Weights of a small mixture-of-experts language model, trained from scratch on English Wikipedia.
Size: 8 layers, vocabulary 8192, 71.3M parameters.
Experts: 256 experts in each of 7 layers, a shared expert of 64 neurons.
Training: 505M tokens, 4221 steps.
Below are experts of layer 4 (counted from 0) of a mixture-of-experts language model. Rows are named router (the router's row for the expert), gate (a neuron's input weights, with its number), up (a neuron's input weights, with its number), down (a neuron's output weights, with its number) and show model dimensions 0-191. Each number is 128 + 32 x the weight over its row's rms, rounded and kept within 0 to 255. Numbers have three digits each.
After each expert's rows: "gets" lists some tokens that make up at least twice as much of what it gets as of all text; "comes before" lists some tokens at least twice as common just after its tokens as in all text. This comes from a sample of Wikipedia text that the model never trained on. Tokens count by the router's weight.

# expert 195
router:097060096104105105077199164160203182087101140102131165123156089143123139151161109125136148173095166106138136136176120171106067129112145079071124195180124144120163137116132160166149120123115151171160127106146119134122186078133119148190136085151120115127107054089121187116128077151138168112133126126188172137110118153119141077125136131105115147152145125182153082152152147067149095130123081142129140193143156189154087092192136093082136101151140117111115106116158125146131123209122125134141120082118130063119167083218144140140126134149093154190148121197112143099146075160149137162
gate0:089088056139160114097204117091165153109102119159132114152131103132136139108124119119086124082105103149124107107185150104101111105098138099083150145150129146129152115150088123176135120096111135130112052140178136153146177098158077143113139135091126097140146108117058150144107129148127130097078145151149124154093084078129122093162146135129131130098089130176169063136104134200053128137166134144139192170100166190153115170181114191127080136146198128128177140074157086126107113178175064141124134078158147135078147081180174171102130143138064131129148064202162157149136128167155107104
up0:119090155168149122128152114146124152113122133170162110109224148079140142105139092139116134077125098102107139102190126106172125122136080160118107115170121134142130140125128099172172072091148149156120056158224146135137134123134092145161134169113108128233133116116073113154112111106063176102114085173137088154066068137073154131195129106154089181135141135101169083153120106149044111155185129129140159128100179178179117184119115134108121135168192101110165144116175135129084128141125122151125132110146141131095171104155123181101098177106066122097181150121169125105146136134149178115
down0:180137120181104184143188142127140150152111109134125153055180149131160117104113152130067143122137118164079154063168101170115149079117160168121139168076051166148150156152105177112135186130125139123103111108183092126201159181174096102127184130090137169168118138168161096100146155109153155142157102123132117111126085123095122100126207106079131075059132069132153103155148133175129151119137121151095186147106136065113133104200127132105073147067120121074136105100157114139108105146118078151142093179125084068121118069153154079115136096096135137121127108119106184174153157126145136121
gets: "  ", "-", "od", " on", " with", " in"
comes before: "|", " the", " JPL", " a", " 14", "N"

# expert 193
router:096090159132093072139156128151177171072105169106141211127134078096144134155164145160090114159114177105119185188193142174131050165138130118068103132145098206115144101131139163101123096154129126165089091122124148072164116129131094089149135139149131121079092090120101161139111109143115157108120102159109139188132150156128122098152077109181114104183178123149119115124136110096134057119100141144126144112089157133096104089138127122103125081135036097100155114156129146087073126184120144150103123075135123095071201049189158096141176135125119126184171172146120149133109129147085118126
gate0:109118129133152103136153085172143114116111104094140116146078037141063139109119139131061039122114113151102177102174067131098099029095102078130168163096127067156178125185162152119100145133137123128106093044114147047127150096105138145097127160144146174064149080132152115056073125151116146127132138163074124138092182094107118108119043134132124133114129132105113144123203130125121112082156157086157180091104077146129124119167112161091124096116071109137129120136164098125105138182155119131167084127118153127109142073113104104135101163150121122125090150088118135169120113079119130102
up0:123103131125092117117138069187118109132084095156060137129119048099136114093131125131095093128095106135076180091187118060124127077107122094114161159080127134164112121140140138053104098145145092093070127161182106114136140094086149203093142164142122105078144139129098110082168116122134148147123130124125132151124132136096202141141084158156116124128146107145152091163155132087130080067152177128191141131136074158146054131137084108098106155150077050135181092134170154107138102104115100142160129131108152122050144074083103099137074171171099115092086130082128139095155135098109164069
down0:108136063088124150100141136156126152086150166126110145114164110133118087087104150158143146108225162098139127115082138138124129160096125159097095107167090125129035179116170161176013095106164155097188115117153180136128187117079112103062149145130079119114161141112087096161154158143075128169129172153172204133096100117088132201100108132171113130128155081116100153095156143055156112159142147109126159108072130174122122155112120145172105154145141150045132152172131133154183153106133076068139146114114144139141184098115166142102112135111113154139149138147097127146147143136171130152
gets: " of", "%", "\n", " —", " –", " for"
comes before: "|", " |", "%", " the", "N", ";"

# expert 87
router:098102122148092133114195079100223178032121139125123163181147124099120124173165125080113075118051167125142129170183131161138131117142140050061137180136141174136129102170171125134158115139112094129101109151087119067120149068142105116120114152133127111158104131121144143135116114136123196140130132120139125141144090185119155133141110132176131146158110079161158111138105098152138041151080145160087150101117143112166063114151127108104135111151125139098163093137118139096110146177144171168145104061180134076066181101139147104094090086089093089108125102178085122126106084181129131172
gate0:130083152165155141107140121123207178085101134106161130150187117126126133210110117111126070135107176150103133141181140183116088089152109117095142115131068147120124161108160090142078106149152123140120118106098143068124149100099140090159107154149148129102164130109082156120130097130088125139137130103114131153128080189124160121091119108098144139149130113146161138073086064113116027162089124159118159140164186118183081082125153036105139067154129125091159070136077120080104101152135144184126120102180098102104176104161120111104152067082144084137115129115077123164126131173043154158
up0:089137152126164137121088129141090146109115152089159109155165160091152157183111041145144081087081164119159196099095127150135132073141107094086136096145120161078106142161117071126163146156165117141064129105099108102124125038107120156140140146175122123155176131127097177129136123111081153106130077125170131111056116180104164143086102107129143153137135097118160129144108107123055106113139148156159099103089182118140108158114123063164128130138117132137192092132092124092140099118180174159116162130150131054132179141112141111092138062112109100124146161112128098187153098242112197159
down0:108153149123125130158184087098133153126093149167127119095101101087135106129177122115107108157134147212140136133175099178147155120158120132178087090147213146109067148106096108135143113111127049138131165048134084116150103195124109133064111110089125098118106148150151112162140056118117105131105211155143162143142109148177190161190135088131149147137102094128137106070152154123150122101090127150074105120133096143127075211101109134125140119093110097128109124149123106116082099105114090112115066133076059145173156122148077102173167119138198115141121175191115128141121148127138162199
gets: "  ", "1", "00", "5", "6", "4"
comes before: " |", "|", ")", "″", "′", "."

# expert 11
router:075090131165059109112174141151186157048118199141166144174113110131095122165176110124116096144098157116160154143169134159140089163188137106064158151123178195139130111117125099135182109172109095114124088078133175089070161096103105123155125109140157109108134154116072158154112138115133179147095179149153136153113177152129176131119073090118116102183173110154140066109107073106131019122113138137162135123120121145105075100194174087071138144138130135113111085151149159151133103186151153133142102092166100133137188117167131104143163155097084148133150181147140138124110084121135093098
gate0:170085149109159141085103127139146150086139173186116154162140106100123193152191092160190116222138120139149132137158204157132153087143216134085144109059188193091147146139148101144185171091057147150116142088168150125124157114112115127110134075140165142108104098143108166147106129130089162130109139164159156058119146170042161097143098095092093097158186117113167084132149130130140111171131116095131130105134129155113086111147168125105144146153131157132184168167070166142136149183135134133133102075130094112131169127131123161137100100161147136139189110174161149111092097141088086123
up0:176147102134118146090116155103094093147184130116076193144154188139125187076114205130135197168109114158127085176129067133164134086108115101149144126110163152120125119083150106174158154030194137094164097084109146138099073128092136124146121136150100149108109126161064174074147187149149133138138114080106099121168120108154132161090096206083138113160093086137100104113110161146106120108135112122134094105130075146110139108071148141204112150139130184127063101121129136119098131147126153131147131126120132151098154101143138146146091071062097142125163189161123128119162120127101224099
down0:128125144118124124130100082131144150136164158142078148152104112141086129141136141167111060119064069130153141129166143116139147134127090170119059089174112115185038121105117134125105101149077085151106079157107123146087100153172139121174152185140131090100054116126169160214144117155146091110174096134144144143076191116136064093214191130134071139178123172139125178117119095165117117169122130109103071154105099130154141084134123096180051102120117152180132128124093113180086153124194151158110115145128167127126159086142155130140073114122120143158098171138147174119100149088103155147
gets: " 1", " 2", " |", " 3", " 4", " 5"
comes before: " |", ".", "\n", "–", ":", ";"

# expert 8
router:136104066113109097093190083092192175044185134150117137120183082125126106138161155122117106150097167132123092159200130109140135091151121098091120124097149179186131080148126188123120067172126153132123096108177158070099124101129116102118069121145135133127102116113115169161139124143101204117105159173110124150130146166122131054123133096130138069186170100146142145095128130103081070114108110135165162128120084157111125060138143159062096126153123161137147107132141156097100170213129121154118088047171098136083179127143137120123141131166116158100193111179154171120092106112152149127
gate0:147132084109143062184127117112143087089175117138087123079132099155145177134165108152133102185091140134147122112163102157185138164116159117090145126105131136084182142128134064085133162130115140151158085120144134154109135105016114201183115064161173167173161088116118180148136128107160135173130183176101114147120182136044161078181164127139108147151134136084115139127121139088083079169130133130166166137109023106080106094129140132099157149173149123150170143109105116121178130139146124148140142116142127165174097120136110175110157080141160086126141162156095121107119152164134151203
up0:111103169116088113138149111142140110106143104100113168146123125083145157136122151150084098189117129130086114114132128138084164154143145164138109136157101129175187158123140067090130171170121134060159109085160149116090149148086184105168175073106136123128129110185139146115150172143190144055099145155091144112091116112059135096075109131179080128116076188132124113163128147077145122116155136099146123139119126132145110147098143144121219094144087076147119093105128096111134125135126126203116214080177131213124125182082172171148130168224144142095142122153145113107089127105145193147
down0:109139104159128171123135111181115148180146166149101161145183124073079137130210106149170128100167083114148142143098175122155124142130088140123109154120170124095072074120121156131130046124100127137115108171078139096124116138099128120113165175116105097152108101122152069090159158098084117078095083123169145178086065145236158146140070108115127118175206174128142113107112079163105169153111113119147128148126108120133121183093167121136100218169088088154125183123106120151122136134143146112127129200123143106084081148136113130103086099092154133077120125077084091126116083093129080108
gets: "=", "/", ":", "|", " /", "–"
comes before: "\n", "\n\n", " (", "{", "/", "="

# expert 5
router:069072140144146086117152109136176190064144185145083163138174101096120116167156166153125082123105172106140173192187149171149053089167141137063097138109113169119145095100115193113101115133134154175103100086131131074137111132131125089156114150114121159153104130080071183127158142151107149136113104186132147165113159164114080124148095122099132083132176123169140125080156106135119051166078137136122164155131137150077148110207140091104098117149148141089148118151137165102067098179116106068134122045176128092087150121199130096132139125145110142161179138125139149129115101147108159130
gate0:098145083148142109142159121138120142126150098122128146139157117111147108118131135151074131104105124095154151121134145164112139137064188128164106149197237107138148127043006085136115166144141225099135099187081071107150223168115112118133153100107153118124067120091079140096104162159160147074117093116156105114108082142160088122134136100089156123115149110050141155096129163121099129215159148068121120144102139112126149105152127096082093135118144094131160133132135161130111154083135095139161148098098156092140108116116060145127078125158186126117133144135128126116141109116105152183
up0:143097128098147171143151103127111221144121145169107146146140101125132109095137069135121140109156118128090090151121097058140125180123122110175177149125141114131069101093109122161102190133110145153096090203194146153124194117050095125149127180071111129089086175199084122093056156126073150101136135118139118123190106112067129157252071151132119152122138136117164160130126168176148138191127147105157126104142098146116142131110150118104187135147136132055144140143201126132168154134122115134129143142156175128140103159139111153138125142121140121117141145137117127082106087099063089179
down0:098143139127066094130199155054099102101134148070143099141093129088120167147134107074138117135136141128098101121114177079119073140082171143128124094153141100151080143123113133175093129131120093150068161148055157103126129030135062143175104110108149100143101110153119142082085144165137117157157105132148085071164134086103085142161153096139081125174039131108097167069165146112087140124077169170119065196129127123114160137162130169120130136115134157142136160114106082111136100150119148137114081116111192099170108148085104135075123158150118150123122174204147160103153201141144132115
gets: " |", "|", "  ", "%", ";", " Party"
comes before: "  ", " |", "|", ".", "%", " 0"

# expert 81
router:072065106098120063102179107193190142049110204112155211137138090118105128159217109113127135107136135073125140149166127151143112171103191097106149175133124171128137125156120093108137056158140155126121098125117136094101146053095109108118136084142160141107133130078121198164133146111124152128090136171089151135137111108128142132134129102135159094169164165128169063141105132173107071118100095113125151154118119158139103068166155068115145157138123138068163122135103127097127117189171165130122131098151176078068159110171162087099114103107053181126139126103162104136160138117128115109
gate0:129141118099090129112142140163103153100098171109133135173141131087109094121184127175101169095135178093130105146147140094136136179138189136056170157161135150091094093167063164103178095110154123139121124137114166113119079114095111158134118115094118089114088148068155148164142184144147160139023088119112114154132087129141150177082115086189138181161104178156113060127143100124129085164166194132105081135115115143118143160135127101088120151141094161079178115157080134096149115136083142171142130074156141128065162065171070090149131108106117131121127142136133124172075161148034141090
up0:109143154175108108141125101110148153175153063130113093154159081142104147141092158104114093148104115190084192087120180155190187061106108117119125066122117115087097156101122200136098173199118091134120107071134170137133139105166129084139103134173110164171152135183148150100145151147142128114182153085158113130123091123071114080187106172058107124120171118082142151167120108107136117075011071131145178155198160110124142035099144137127109138147166122119111094140109132126154132130109110066155165143128123147148136136108162153140135163150171090109135128140107110123100105115142105171
down0:139131074198138175117137095107167115164202161070126156199164091149116111181120087087172085173111142122085172091161126123131083124126121117134114156115078104161131118134136158090131130226123122161075085141134137159113097182139079128090173186150093156150177155147088128145069107140188135074157138147164135134088120173146101099081126130103141119104135090110102151154191145093150151166050093134158121143141138144118109055144150190159140081146117159129141134132124162144157126136163100151157150087103195060146121105122131182155116159131158079169093143122142106072139095120148125103
gets: " he", " He", " it", " she", " who", " they"
comes before: " was", " is", "'", " had", " has", " were"

# expert 227
router:103148111100106082136163063117204163074155134145113163145129114113155121124205117158128136138081146165110104149205118118131132126109150107023104165137120161134155075146116150085168104143135091152101140106166101127072136144082115135126123117155114164126120105056150169123092111120153232087106153172120140126104151187117133091111133127172131122217147106133116149073140119109107044094104151189132181124118132120125095103209112120088108161142110083090175113097162133125100150141134124104113120013150152169069159119115109124101113126130119153081152107127113159122147147151149113118
gate0:122135144064112095156152138105095134109126189098165117099098118130091173115114114158130100142064148115082118097153138079118085114091127133080127176117081149079179130095156104112112128089105127119090107100156101160167178121073120147145095068171198164143170114112142124171103157098122119123148105184148130153171124081108169101119122162222098114132140108091130126136111120094104104071134096162015096122093171154116145142167117049090140151106146139126164075117162176128105129132165117191119092078112148144140112121156138106064070146154163131121127175190158055123144138080119153158
up0:158151139127141145141118097115147153128131127110164169159142115132090130166156154114135229165125101101133114163129151145134126183109157109107142119158097138134144104046083220129098166134134144130195130171053220130171065141152140114138080116098099109094128096130132092131150156084137154113116132141141147121075172135140142102086105203109132139116109101124147157111155132072130168128096117157090098124161202141152194140145098141094072117082217134115118143170139093097135139115137144133068124146117126171129096121124129157063087050111181138098159105031090130141139132150128083153
down0:162120155131152145184103163126075129147059088105171121166105138117118130099151112136098165119188118119094137132090202145082135193137151150149175140162171078168148182084106148069117112167123113131087153181119106062176142124135123144120056148084134107089129153114153118140124185149124123135117168034195117133153099088127127148152176107113127161085140134151142117098148077149098189129099136100121169138138129105082163152024111128088130119133150146128150102143164106135107137108112135095072088127177071074058144119116162133114134104106123129088121149160119108142123037112056121141
gets: "-", "0", "2", "5", " name", "4"
comes before: ")", "-", "–", ":", "\n", " ("

# expert 89
router:125110123142088106132195059179159131074108165124163136161133103097126088133170110126094075158117141091092121170184145143166123144084121036021115116105147154108137148156112112075161125203122165166144127111161132081103184067112089103174119121155158148133119082086124194127131144169168176151124124127138180170127165160155137140166059142150123108179159101145134101118181101127108098099107155157138144111149104101108109086205109141099107163158069141133148120139123095170129126226155147125115135100188163106087160098178171142136123094131097133125135128154111177136116124143132140104
gate0:131061059165120149134118098173130119114145078155127155117151136104105077086170160147131162135155194185112183133107084153135138071114151098093175075152174143168165082137136095108188150168156192160156169109154173069090159158143101156127114083108159112139137136154194121139142146157136129081132157126146173181109145114094102174076086130100189098115130140129096143113117149137079113117132120084171167142138114159127093124103116115138125099180076114109158134107150119118145130169073078181114119115138134104076121132137193134139108066096074158108104130087038148174190172092103153131
up0:175171061162108140152113133128148121136088099132164135184099110199127108089150138142103103109130136165141191110084109174085129149148172110180164087088184251158156149039117176107141096199128068095113099143168120142111102132135113178147136093131087118123100093048129154129133101154144127089142148113144161130098161167169097111095130133100112123117165140121101084074126117116158140123117083112135071129132160138061107082082108174160111108135092154144179134164131138142124191099148163122144133132123056144158144134128113137060161087102157092175109153138125124156134055132146119146
down0:099145132149180116102142092145072136123140152149154153096138170105084084142110149178135129139090115146182129049117075107127081117121127140131085154216096166097104131121138110144133098063154145160134131116113092094153126121133182189107151118115085164102128136113060157154070115106123148112047089048151101155119174151120121168109151129149139180119101138141110169179137104097086141161119124121130189131106105147159152137170062125092138141187089142117137093108105135055116168101157112048132152138101057136128192101145086201115160124164138090190111121097134094166119120143170096100
gets: " in", " of", " on", " by", " for", " and"
comes before: " the", " a", " his", " this", " its", " York"

# expert 219
router:078074096127132101119252081145190126055098145130140184128174104131151157126170086096108115125090142096146144209189102144120081112133163100058102153124110141120155146140121096137130072110134183158108160100089125153082176080107106138166113107110191152122146070093097182141147110134115159098145192170125156156124111138118142131174115098143178157125146136126150088105151145121117084150111094144121138129140121157075133088184152090082113134150160132117135150097155123130120140171098203112089128125187147093154173113160177083154155127168077154161151114209110094105149134122126105115
gate0:171183120089121118102155097097080112131133113057119180102099096185101160134166122114090153084128139151101142191146117133115148098157073120117089090123136161103139073185188153219200131100162144097126109099124189117113138103125126092106139102141140121110157147118115145129135140197133121108094137138143124151042134131127122125110157147217147106112126175128204131135165107115121072101133080107164053114140056078097134091146152072138154128152128093152098126111199135171108099104161163158144086112163112118164103135147139164120052117139155128159129134165157115106200104080127117089
up0:139089160106098131132127141138116117150113131166072077139196138104130067108048153187161105109111115158114114053115127076138120141105183106138172118150203077165149157076060205090076122153109040165101173140119105124110095145182133074174164181150122132153121117129121111130104118121132135113164060156144059162166142138179186087126113117094147116145142106118135095126109147154074175144111137152101163127142116134160132162109104107165159097060097113113150119204122116123125177118099064120097137109098107141162162095106140120137151128134116088116135149156124184117081092175144078145
down0:076107147136114091116118153086153161097156182147104064097100116145107082124093174164130165085147067108139077143146135157134108097137162104148157116169204176088191149126146129146081126095136206132099098108144100104157107134084141162156050137107128167067133148076123115102151146104139117078141147170106168206160176126110102115132177113038129091105136097063215121135185131142150086147091100165103100127115095081133169136148081095062106133083094087146152159144124135202149143086143123124131116127160112145152140128145120127122151145117112143125077126094127155088183108125103103161
gets: "  ", " he", " and", " He", "-", " but"
comes before: "|", " was", " is", " had", " has", " also"

# expert 117
router:102102088188149081137159131127196143057106179116136227162151091107147167129174127159117068109116149098084171177153099127113095115112135107064105133145163199101154107142128126125171131164165159169122133109126136102092162080137108132119138132144175145095101138094123206114144138189184171125067136117127158169146132167162084118180092067152151090151135078160133111113149112117137085088082134129119203147096163154130093056151115122120106138155086104043151102108125140126078131161123183130148128106178129142107177107153201115104117136090095126144122160152132135081121113168125123119
gate0:093109127169101097140146121135145158120159130154127157126199117183133187149157084145063115134143077153143172119148106171173123206144157094064130170075148136142192131172099168112141035116151108092136101121149123087061112116163118155128142117081122146122149132113107150126137195098101185129087151147084108142073135170132098139090117110172101139155154120121102117064167140140075108111124192138108133138145162138071140112123197122135143144174107118134126116180150136113184091166100144086157083038126111150126137057198106134064094098132163120125100164100169112130122111136134169088
up0:146116097164135111168157096106142154136105125160143142189204148152130183170159097176094097114135101146129173085135077219130112144146105130078128095066123119155139129172127128077143136095173108108153090155132125091101104099162165111104162142054152118133119137109118157061160127119120179106110153138137088125112120184170082147100137093158087110147109129076120124048183121148098092090101203140125111149145115157056124126112153170115129151201045105169126190158160134117155130131094174144158108113121114160106138063173135159118133152168132126116111144097153033130122094119179133103
down0:148132123166176177148115134167093119162111162166107094138129126177087150106074122140143137099111111110127112099101115105170141120115133115151112127204092109131101142117135167160079125126079183045137096092123102112133122123076138072147114110117185139084106108101125114131087094140159151140161117123180116110198134159222127130144074132109068132127136120135115140118147087145128149051098126094111103112071071068115093151201101186155123092101103123113148126130145127079100103132138112106057101200119159064143197134137134092142120095094166129133078116040067149123167108113121108188
gets: " of", " in", " from", " to", "-", " with"
comes before: " the", "-", " a", " his", " its", " this"

# expert 217
router:124103153182136109147229098099129123050095178121102141133153118155149127143169140159172085158051152109102182144171153128112056132126189089080103153100144147086137111122144153146161143151187162177112136123134120107135148125086115103157095116154118117096096105065153174156116092155172220107133118147146151165111169137137099040194085136173169078139159136156126061138150127135129069096124108127147165155142138188122113121171112141092120126114170163065128098111155139091121130164150197108149107106176175119077184105170152133149096169124120144124118142139125130118134136179124095108
gate0:122092204182207111130164115100146095058118155126127185149149146129122116153113134161148073082035152163113193143139104121124096077091155073067101117160115093139123113173121121145128165122166175159123162139126129108113160153129090122174136078142051112110134093118235121126122152143177159127182079104144128117079148167081121084205093127114166108134161108113132129105118134116139103090123112113138125154155152141087121119198108122137096133131126096070149130137196133139163123124162173147163105133173146160140223103135102086119117112163128115092120146129120158118109108142067092080
up0:166108127122132194124097155128070149132119147127119127147125130134079106171114134116170146108127126141126167096089033119085156135137152130121157133130141133172076160069142144072101123131172113153155135095072094124126135144181158116117144142100103098150068135159122166122205121090174114113099125125141150092131091107117124145130174196160091119100145182147222113062142121133111120044070127117195115196145129128124060125139148123126107151050133147131075150124172153083068095147150118155120105135080129167098114133104190148159097162057118139168083117176085151079142149092112107155
down0:132163175135108041142172085111198207108176134100096144084201140118102134180100107139091138124185110115142144129086173120087105132140088138098110098176053172121123133134174134127127188122098106177138072159147094069167156117185110141082159108181190125122139169137140102110127138171079140128181135123133128125103140128094123137089088119096057107078129121120121108132109175101132161125153117127150151108137135136158111110140043206121082155137124064126187131124170177144103148099089124132158086136096146167144175172132116134120148158128113125147066183123150069136100133132165166133
gets: " in", " of", ",", " at", " from", ":"
comes before: " the", " New", " a", " South", " India", " North"

# expert 35
router:106091123169078099133168150169144168035111192125100129160104084107102089140150168156092106168108146101161161161161130156100092164129164121103121209139158123144128134149113133100168103209106099162151107107060111118127137081132105108168106150133120108095092133127113163124123139098135196160096145173126101092091171164176132109175112142152149135188189144144154050115163079094128048113123125151158170166140112133153120112207154130059150134140123121099133041180111174127134106164132119145106130072187116102119199125152147088154101154137085125123142153128149085101139144153105130108
gate0:138154124113089091172140121148129172093099138108066207152047125117130115116195133192151091163079179140162165138135138111100143134105126108150205132091077109137159138107076128150170104159134119117118144165116089130146150097119099189122129124127107132103096090162120121102028168126111126124120065129159140097193108145136128134167155138097149151172147167109106089126157137082110096103144146149187133137169133124130058125133069068119151138096147157113152061069094185165143159099144200140128131109168131121152160140153120117107072126137054161160093204139166104071124159133119142105
up0:149158127126062138161117113131130153074164183018144123127103121155087101120146173136124135149060138156078134144105150133126159158101171090155163115134138126117147098090164157128164130128143152091063151111127165186175102097121060122163143172129126138136085099139129150107105126107153140072088114130121184099108140107173136104184082119096169156116165141124167074043170139096104120132137170134135122127143063135153113099191095121068103125076136170129142037153134173113160120100140152159113070130119130172143142154114124111065087181183084113172102166087191147130084128137120149112
down0:114139152187092080121154117083110136095171119105159121108129160137160149126163221128152123191119111170117099098081104068166144203127102194138160103094142133100127095110149090158147175080129101030125115146067081112144097139147098089129119149144148155083130089172118104177189119124116112125126172102148125161109121139132163181114123120062153091128115154113140089116114127125088107082110126154141130117087192148146136088144106156086094151110133117106158120098099179136136095049101183153131156125076166130132076206145158157076154129112139177128083172132144150111113159089158055153
gets: " |", " (", " to", " was", ";", " 5"
comes before: " |", "–", " 1", " 2", " 3", " 6"

# expert 235
router:143128139089059114157171070101197165053159174151117170136148083155132118119219107160065100123114171141139124186213118172129063111103142135031121188093152154131137080120116174103131107141169119175153166121122153119105127127112136120151131106120097135104106114100150151103118113135116206133124172126151124129139155169116117102119083108133112106205106121198119141126147108123117073115114120122129188140144115107152087097183087132126136123112116118129177140111147124118085162158171140141098103061196148154075179072133107151128129144109082184145161139181112116104121181172137107130
gate0:130089151096101134102119113128145089108143073105119048127120096156132135156146132108147121149152150156149073069148109082118124090140081118153158139116133210107171092075145086126180139166090130196134072133141130121127055078118098132118045122148109131100115154141128137176122161166102102143133109091093158103064094166115145175108145140173160107159126110149103118108139148121116056126136127145029137135089137141196131113142110130086207123094110134148165107122130193130106034119119137096173063077158060128104159106116171153138111179116123129173117171140092143156161162151129130090
up0:143139147109142128140118117132139140139167238137120165166151125134024065138089078124142148145133141107123197087152132100061135166151131137144097104117115144069100105115140154134122091131099121124122144129067140135149118117111141150140149168098109111055107122161129134102133107164078138173156114137125188121169114083149156151100083132104147176095172131104169094101162051130158160157117082075116133162112125188208129144109146145097143127086187148121098185143121126105116153237102110214120118137126102143146151208150131137103170132108098183162123128111182089129138176132109143137
down0:083126130106160144151079116141133141145149121133112113057156161153084154114109124141118082086154082151152111187106138083110105091172079077141134159152092128143134054127093152179094122123088166121107068134107099088129165134163174072089109162147082079096070146102144069075101116133174175114121125134130134140080144086151068106063161101106086123131151147129161127132116138157164194135144113138121146152125059099148080134128071182079131067080094200134129112155136135164171129087150163234136135163136159158185154118090123132181125093147110164115080131114149123146117102111119120115
gets: ".", "1", "2", "0", "19", "5"
comes before: ")", ".", "}", "–", " (", "°"

# expert 58
router:100065106149081064125159127187141177041088172130124148146143107082089069135185113099106120176102132112153128125151119190129112175127168123104134232125142156113128136163128130096161070168138116151139113119124130118113141092137106099142140141124137136124119166120110108105112096093144183134137106135127136138116146176146142134150115130172125171158182151164106107125174125084155019135126115146110109106091158165162087114174130135096155086153111166031109054175111148103105097164160118139094191042188170149108192122154147107120129153152116116142132149115113120089100130193095118123
gate0:129119105118108084070163129153137117185123123113116124180141145130096142171161138103113143157130189092154107083147167091123082185140153174123150119094151121104185114199120158133111104120135119128084158151190136170096122037141116091179145162152135157141143195173151135110111185138126156095115150124149171125126157166105114130120078144092151154186155128132133122151165106107112071103078091124158073132141137182093185164135189126150089225118155096067103126175090111194128133197150156132087137129151164043095165148120130112141090125145068120070121152126092129172138152122137131147
up0:114166144157131162132136035127125132113133110144113174062101089149099152132039119166127129078143116165126130124118174156145153104082157170129139173135110134127144116136095179192131152116088104150113047131119099142083111174110119191085180120133119122124096126135107141060121094105080097142094140122077111129089105101137119124117112162154063110140128142181119144082144095091088117183118148142106139107120154084215085069135120137132138144131125108114094173067116111125158104200125149099140135128059174117075156180126126115108150093120109090101133106142138127170102027127133220090
down0:161141108169127139044103110174135098148128132139120061136124099149081145158137110126150123123118203077196097045123150168171078184131075160129120114098135109077199133147104168094092079163131061142055095175144196126129154140128089094190098131163117139109086097105135137103107103132137135146134138126166132113153117125170131102109137090126174137091159121131121113138137092127150121148118082091086145090102122140189087081168121139158152124161108161051122141150182189134170105175164167117145137141190155141113185131167114093074157134156127190124090146097086129162100120145116173118
gets: " |", "|", " (", ";", " 1", " at"
comes before: "\n", "  ", "–", "|", " 1", " 3"

# expert 45
router:104115128162086066118171084150190205027104171136146170149147081138112134151158107140092070145058116112071132163238120128078092132123124095066128170115153187146117128164139095088127110166109136123082102131129132115051135051117119093167095121139150143092097151102118177135131133139173181128116153149174124173117116151152171090128126127155149143153112117201166136119157109135087057127110128140139170118138141122136137099128135112089077080153109154086112102121127142106095160161148133162140118084175133137090159073141159089130123160171063178122143128174112149159148104128103133142
gate0:125139086081098126138128042096113170112143126173130096157109113149170103143175107133183124130091077111134135092163099185122117106120104127132211203101210128130094067095164122113136170148116134125148076095121096074131101108112097087076104139141125119144080147096084154131122158175165154161097129139160127159113146121181094107149092154190148131117091155109194184126115119156061128132119138124139163155113165116132153149127100139211084082111188114139106097158164157130137140142159112062144129091155115150084134133115103114159115154103034110118103146231136153122076112146100144123
up0:150144099149109086136125124130117141109165204157161131154125175105098115111129129109115079143108125175120159151100108117149094121099121170133154107140097158114173102090113096147102159067124140181136139187164161073087080168126141114120165091096195150141127125158145095132059121150174139166167065101130069114048055060130102125153136150113112097106157158115121198184096120074096153150099157155087160136066194127127098127156103115163163097129097097132161145129173125135192196110136144126084149116119198084142151170093103156139137153138170107116058047122133149121126153142132102097
down0:116133147122091116171113145100081161133143142084121080106122114142122118124090123144139128097114147099168146134154113147083147131118194112096206181121168093182144115098150110105145073107083126117020142154115124142165150077113115131156077125131068154074161201174156131143172025085111169130099137074131097131148121111177101126167135148118160121155120094097143197217127151100123117154092104135108175167150167154117089070143143114144176072154126109110105096137152138159136131103155145177064146125100121126118163166100148127091116142160080084175084141153102146153171077118145160084
gets: "=", " =", ")", "3", "\"", " N"
comes before: "=", "\n", ".", ")", "-", "\n\n"